From a checkpoint of a small mixture-of-experts model trained on Wikipedia: a shared expert of 128 neurons.
Below are experts of layer 4 (counted from 0) of a mixture-of-experts language model. Rows are named router (the router's row for the expert), up (a neuron's input weights, with its number), down (a neuron's output weights, with its number) and show model dimensions 0-127. Each number is 128 + 24 x the weight over its row's rms, rounded and kept within 0 to 255. Numbers have three digits each.
After each expert's rows: a language model's description of what the expert responds to. This comes from a sample of Wikipedia text that the model never trained on.

# expert 10
router:086094113123114125108135130084119131106102144094114091104125128170152101128120155114114119114164126128093124121148145122117140151129058123138119148142091123129194123186168096156142107106178138156123114136129152098151107135146162141128152127131163085137124110095136125080138145146125111147139120147122137103118118127154093148134100142151157088099161085102130153131101166110156143161157
up7:142158109136100182098134127147098144178103099127095122122124118171133128152133115135169154164116138122132092089081138126140096102129132172145108143132119118075083124094115134153106129135147091097141157131108137145098122094097155141107160151185137132118136130157109187106137122144116160117139145146120134169089058099143109128139129149150135119128126148110117154139094138134141113096134
down7:097126141087125153101112184116164074166150138093167108147103136102172082110134130113122104128121139101114142141108110140144130151157091126143126105146104119164133089106133132100117161144139111151104160118095173136105124154139158106118142122127116140152156146119141123151130127151117121106118148135111152119143119167114132164116144086164157069131148189123123110141062116096111096128132
Description: Periods, closing parentheses, quotes and semicolons that end a sentence or clause, often before a line break or a new sentence.

# expert 8
router:127119171134093143126124125157158087127107104124138087108163101130148112130116132178096093130128136147113094112106152094128093132146138121160158088161104125176160119135115187117153134118139162109110122148113102096167068129105149144136096100137141134108119145093139142122158153124172104161114114113130136128128127098147160153080107151129172127102159141127148119108087139161106136163156
up2:102134098099146155155158082150148147119123134135128070160113123128098114148113143145139167120132149103086096101123148122159137138146075129094164149107163122144150171113177167114093079142136147139137173131105153138136121146149146090110142126133132109145136144112120116166115125124111092157141087142106177144139114137160146149123156162124128113134064144124125134104141117098089119094146
down2:139121139118099180120158144154197114110131101136177113124109100139103114111096075146111119138152169147107101126109141103164080099134078112129113117121113105144131146122090128146138143097164160168124113138138150067108091104135134118165133113082162109126110122109146130144126157149109147087126117122178153131171122108125175137135117139115136109155144130136115107142120128168106141159131
Description: Single capital letters starting a line, heading or abbreviation, often in codes and tables, such as RDU, KOR, MPC.

# expert 30
router:176160120110175106130153093142112097145134120138141177107143121094109175087146144150139137111121135142133149111132133125103156124161133093141072119141130096088151124099088163104108117103105157124120108107157129132113082100165158102101128117141140151128184162110129119150090141125097125067160125118101124136147152120098171134099137096159132153168147147142132106130118112119138136158135
up1:112104079105130131130120104170120132116133185108133169090116150135111113161113086143119130161129121155132111161114115099106106151155154163077110153128119119107111149102094130124089129163106117141087125159092158125115121096149105160179115104127105194118124155158151127155144144117116142099073116130124093171104127120142117115108133168133104137162162154125113128138157136138142128144163
down1:193105138104149148135110113117119097159077145132089145129145081146148129155134116144120074119115152128140113105125107096094128113137178143168100115135080138093082136133111137135106117132152139106094099148122092108146166144131142111148117129127152151123121123072157148118121129173151136122126138134117139149155113128094153077144102123147153107122166135118152141135125147202101133153155
Description: Words in sports leagues and organization names, such as Football, Basketball, National, Cup, Summer Olympics, Air, Center.

# expert 14
router:110144151127151159143150116167144142110110113155154161120083171157181109149104080172090131131140137099109105103090136138087098140133165134067145113133124142158136089155127132087121111136100148134101137136060102108119120137131148130121161124137105170140125079105148116138120130132127115119096127129106130138103124081139130094101160133134125145124131163103133133157163134118170088130153
up3:136132126141133152135126087139155115123145109151135134125131164117131131131154119126137130166159112150128153147125110091155155151083149105087153128184160122126133055090166094138092159117065129115125116091152140109120100117163154145092075098132143121107116063133134131160106138103158138132156178116100110125121121105123146165135138102121152155149134108120160142124148114147120105137093
down3:135153132153125125129137130120102127147104157162142155090124118115074063151123154140116134124150111130155130146104073124145137067101116119147128109090122142105141153093125119128051120129141137099131137161121114129097108151164110166097129158176155159103126146092105151148120126157148116142153145135131157101146115153153177090142139078127138145096104133120122113095134123123137149156165
Description: Vowel-led pieces after an initial consonant in ordinary English words, such as f-leet, f-uselage, w-ake, f-ight.

# expert 24
router:136125142091119165079108091107107115124131115098143072100152121080109133074163143096138102101153116147145119108162148140106164137144132124121118154145074111108167139109139131126108143124154135160119109185141126131110111145110135159159113088105109139122153149106142109090128108111091145124129199148113119168125152119159175148119131105161151132134141122176136134112149129125100142138105
up3:121151112153078140158140104064133153145182145090138121144097145118086113092153141139106126116153148143151123127147094164133159145121104138111104086157115143104136145067132141126130132112137155129130133107115162131095113130134118159146159151119095110151116128159117139108123131128115114155122107143092083112100124108164158152098096139119138077121108124184168117162153144177119126138092
down3:172133132111114152135156155153132121158134110132155136128110132122145157107137144106131083187101142109109115097139154181147129144077087142140113086109148170115141182105117145099145126149119127144133104184171152095131108161137134117118094117138104123145119095099162137104113122144147133117089144098092121119107122152161142083119093145131135101119116089163084134152139123098130165096118
Description: Single capital letters or opening pieces starting proper names, especially surnames after given names, such as B-ernard, K-emp, P-akistan.

# expert 2
router:131152153124135124098155178132156068130121159148132168127063170127136130129181136139121170114162162122105124108089122148141127108168101130133132124088106133145141114128106141117117130121092137098122158089157146159133106165122103124129133177139160125093143161117098098156153090088119097110102091141147094106168115131095123152135097090117153105140100101139136117147142113124145138129143
up7:160130172129125116112130152108138134096139105149127140130118168099132128105112093115118165116094118141130090154104067104170168113142127131111129133094145155156201124149152130097128132135102113121136165168150147107094134120199077162131167118134106160114155109156124144117117118113145126149117127160118088161076136086088119092110140145156107118128113114106139115117128136142128133115122
down7:152172113113134116175127102103124162156143105144101122149097144106154098124103131120152152127130118177172142114108166075096133146158146125117136062133111174117126093154141097089121145132150170122152129130170145166113129173134134085123086105105116168154129159127132148125094113128139084114102122156125103134133126134113117107171098133159135110098124127117126110144163102103101108137116
Description: Nouns heading sections, table columns or infobox fields in biographies and media articles, such as Season, Release history, Awards, tracks.

# expert 6
router:177129127093131120095159113076116141136107109116082163097117112112126120089152129113131109108174101187165127095158140111130133124123113135148121145130130122113130125103151101087139130108147136142113083114122180116114137123111183105154120155098151145157115118112127118107117169182129100084139146148167142118138120107126100135092087111160147089109166138109148154134137162138124154117167
up8:072147097170138120142091145142136158095113152122137097127118129130154129138127121127146118120102143129101152141137101122132139090159160142119153118168164133178096133081159157111180132123170083112116154101117131143075150133103109145118161135144116157121139106119099125098114166163144109099117151131110119140133107177115117090097170110128144109114124095131119134135137152093105107087071
down8:159138120106110104086103113131119079089128086129113146118144146087127133143124180127097147113154154147164123092135139081139215144113151121125127141131147160106125098119156113126117136129151138168124128134114130161104130131144146126151092137116103200131088139119145139110111132174088138114123125137152158154121136071133157093173122134129139128122096068115129127132139152136133123129104
Description: Line breaks ending rows of pipe tables in sports and statistics listings, plus sentence-final periods and coordinate symbols like °E, ″.

# expert 20
router:107117166092136138074137131138129082128117145083146129115150102117134152101145123103123119118131103113145130122158147115124141163096146107099077122172087102109149124145148168174121094102121153147116104179147113170147140137121166145167133055127105135129115166120122108103155141129119135115113163162105114120117101129162145125118108115151142123074188147139122142113125167109133127127100
up3:128127113093136119152113149131119158116179144139112143149135132143123126113083137161096121100115115117103138132138162166178119115129144098123102135126145160120092133103155080106129174124127099154143162145161119164096116100131119106137098118114077156127126115162145118131144146152107141163183104098111134139124115127131105139127144163114088156163105158093115057098155135140102134079166
down3:121184121070126114161117111117158120121120121114122171143134129141123136144121126123153129116140148124148155103147119138125124089112144161151090154081108138116119153121162098127134128144176082110143114144136158147059154112143142109060090137117128165132101123133142132147097077176157139150188139084122137146126095122096136127128117168119110110127117162115135100132164138123086123145130
Description: Space-led opening pieces of personal first names and surnames in credits and tables, such as John, Mark, Rob-in, Mc-Dowell.

# expert 27
router:143135144116115123172155162098123134154099112137132144140162148135168167124076107139154134121143109165140116090175132134123122113064122117146135131138140084113140144155112129105152124135119109176112067097103099132145139096163159131155146120100124124166159123109125131128144109172137084090151095150152118120132123117116107115137132110133092086107100107118157125086098180145087146116128
up8:113142119112140132166184160125118113125108133140068125135167138144124148137147102110149108130140152125162132109105113180149134126145094181112111109064111104107146140092119123087105145170152152099098095159103159126169098112146118140134116115149136123157134139132122115106121088127112082129126150109144146108101140110185092125167125129117128165159138151123088159115162121150089129115115
down8:147131130147141111123126080087135158160117122097134143169106163121142136133075123130149126148132114159130150127110134076121127098131149137143100120163148109102105147142168152170094130112081095132156201163115094139089087113110149121121143157126128124124155134116112137160105129159175138155097118147153130146152133083096157125148157093117129124088116096090120133136102163134140105113105
Description: Line breaks after sentences, headings like ===Republican primary===, and list items, beginning new sections, lists or tables.

# expert 16
router:119099129134098154105099114111134096123110113115148103139196137120151125159046130121099135136125146133139112117124113152139159139139071140153149108141142127126118122161102092083126176134157122120121127098112119133180133128118109154152126069129107121096170128161167124168152130131121175135158128125090099087101152128070157103149132146130115149112123133137137099154118099119120140139143
up0:126100069136143109114114142112133119114161124112123115094129118117132154125122049079145113084116160113123133168105111127130156132108112149161137088147135114131145137131111144128122125182118134102159117165109099182131155131154121167153120109124164118172145155143174121121124140125141147103142107069128137134122127140143133116084126115105159114144147151123166140081154088112163128078148
down0:132097138148107167118100125107074146082166131120107125158132084146119142136119120137113125163159108147157121101099114176122152118090141102150102106150129111149159092133108141158131097135164134157155163098109111131143139118119130137179115107138126121107132135138174086155090139117075119173115131124171124115136105104098115159086150123147161176151161105109100137120108094128139149121152
Description: The first digits of years and days in dates, plus month names, such as the 1 in 1826 or 1986, and October 21.

# expert 15
router:139183124097132164104097120112112145173148120107168098093137097117107147105109135127123092137108119125142105144145114146137171116132163101090107157101116132128156123119179088175132105142134067136126124140140138134115113160124115098101179094109172091160164131118126130143105153137129153097126118117088113108141160147147174138111140144120151096169142161110143120144145085137135131164118
up19:120154133162139147158086123127107144137132111141096130109129204101094140099139098112153140121152122109129138121132138097132162136096111142137130155158132126157163118129130158153147119145106111129157128096151121103086088121153115109128186135109103121125152131135089150129123126115162109126148157120179125146122159085106126152104151153142133100116096112084142168061189101102128141111102
down19:158112134129157161153135124139125123126144124164140149108118118154106112152132155110111110066155144137152123148158109124097118113138149093159168153112122135119098158094088127100117107093128121141125133103140099126164114129112123091115100114121129112146180090124093135120152143189141168068081144145148139135135087096148149145073110133136133123151110165120132138114090080158142124140172
Description: Places and their endings in locations and nationality words, such as Mich-igan, Pennsylvan-ia, Norweg-ian, United States, New York, -ville.

# expert 9
router:069072096118106136135159132156118103101126109129095090132140132133109101124138126161171157115131152128144152080148158123140088141092136104109146109127118136176135116138136132141163125141176131117109158099153116113154075120148128122130182164133144114104124127127139119103120085119123114162101124179166126120123139123128130100153082178145151117088143120176101141142108096156129158139125
up7:111103124164148075116122122158102137119067147138072136144085131154114136149124118108144133159152110152077116149077164114142123136103122150113162094140152137159122125148103134174155148141146131103121147122107129157097156150102155128113125122174117138150159135111134092102131124134137143127122157162122121175139085117132066119137152125143126139104171092136102127172146104132119079103127
down7:162174159143142138066129119103136157135097084099143124137093149133138115138141129138143181144146107167093151100106117102163135102126137119148155117120126131113088164100108150142144076130152145124127143102107128153155135110141135107164128180093112121102143151151138128127187101120102111126100130147128197118134109119126114160081148110127115103126112107085111089107117132162152121139102
Description: Quotation marks, the piece f in words like Re-f-eree and Con-f, the word as, and === heading markers, often in tables.

# expert 26
router:104144115113142125111115177177175156154164151122123125148142125172113136104103128156124175112134121088092117112116117107105120146147124101094088159091138163145122106122150112124148118092095142111123113074132177167120161108100144155125179132113152107121073104146129156165096152103148139121153095106120152117156117130150142125163149147157125140093099136108143108117125103095101143138136
up7:153154121090110179123127127116166139106115131108128065114121109104092118118122156112131155152094162146115141115124087131119138122114122151131121123118145090123153153132118182153103156135144109111146167156100169100157124112141128193093144075163151090143119119129188126109083143103127139117143140148143114117097151145095162096126113106124098156166098153160131138119127111133117093120128
down7:142149109131097119143136170146128110110105116152136122148101067145122156122176073116111145126143098118102154153125183143130099141183127155157111086115125114131128098113153159099102119146134152110161170153141156107127122172130128161163095122118096099119106116116168118112119121158087132143124129097114109117168129122096095105140108152130138096103166109117163103143151102125132177135101
Description: Word-ending noun suffixes after a stem, mostly plurals and abstract endings, such as responsib-ilities, minist-ries, Ind-ians, Stud-ents.

# expert 11
router:122143093132175148134134132128138132100159111136137168093127119080127148096146118173136119139139140108118117163169077143115097126154085123140119157126159177173122156115112109084143130141134155090149094140133123123137148133117110097081101122131132140145140167110151160136152148087154168108106150154133083129128121102138136186138110165102090107123101130098102082150127127134144109127160
up0:141119101167146078130145111093117137095213149160106088150145145121110134125138137160144112143185139137130096134108099145166135145121136147168084154119180131136117132156119111127120126164099099123155138134116149129159140152136097131094114101152140156097102176088138151121103097104134132122129134101115109141108101109122090147163102123093111142152132113146100104149106164108130091108128
down0:153154162098145070119123164111094133122148165125125133114153125147135114175170097136109091080130082095163105175116142137139109085100135138121110146127144147123127118141133130158121131169146163126151123108191116137095122131132102117129093144122171163144120137168090162111123096117115147102121128140146119140094133130149129139112107071108102167116172131155101103113158111128132112095127
Description: Short pieces right after a word's first letter or two, mostly in names, such as A-yman, A-aron, Kev-in, Yank-ee.

# expert 29
router:164128165106114116109116124079124133089141102118134108128125132101095108075192155110074153091173137133152143101119136141104176080137090104165130126111082082139159142105181142139136154096173098162149124122141136150111114136100160141154134137128135138131152121099125130102125167125100116134155139148132085140155122159125150133126102111163112112119112143149119151110148119104155140130125
up17:140169131136106116134102165102094127165103175135146105188174171124124125127130127130085167130142110144129139119139122151121150117136125143139142146099167129137109169120138105135110099128114137117145130138138152155128147106165117139132134141149135164119132113108100124173136076103133130147099171100089102159158159129147132093130066112172086065137128084136109123099124094131104116113121
down17:132133160131108120114087101135153143139151173096115168125160124121143098118084141098137120139129152138163131181178148109144126100085153138117156138135144110138090118152119127093087128129112097156130109141137138119128101126124146126118100127125119155098121146107075133180125160126147147121099110098155167097097088141141128125079114124136100140181085143127107142096120155184108111101153
Description: Whole nouns or their first piece after an adjective or name, such as Scott song, Kadet law-yer, music world, Xavier University.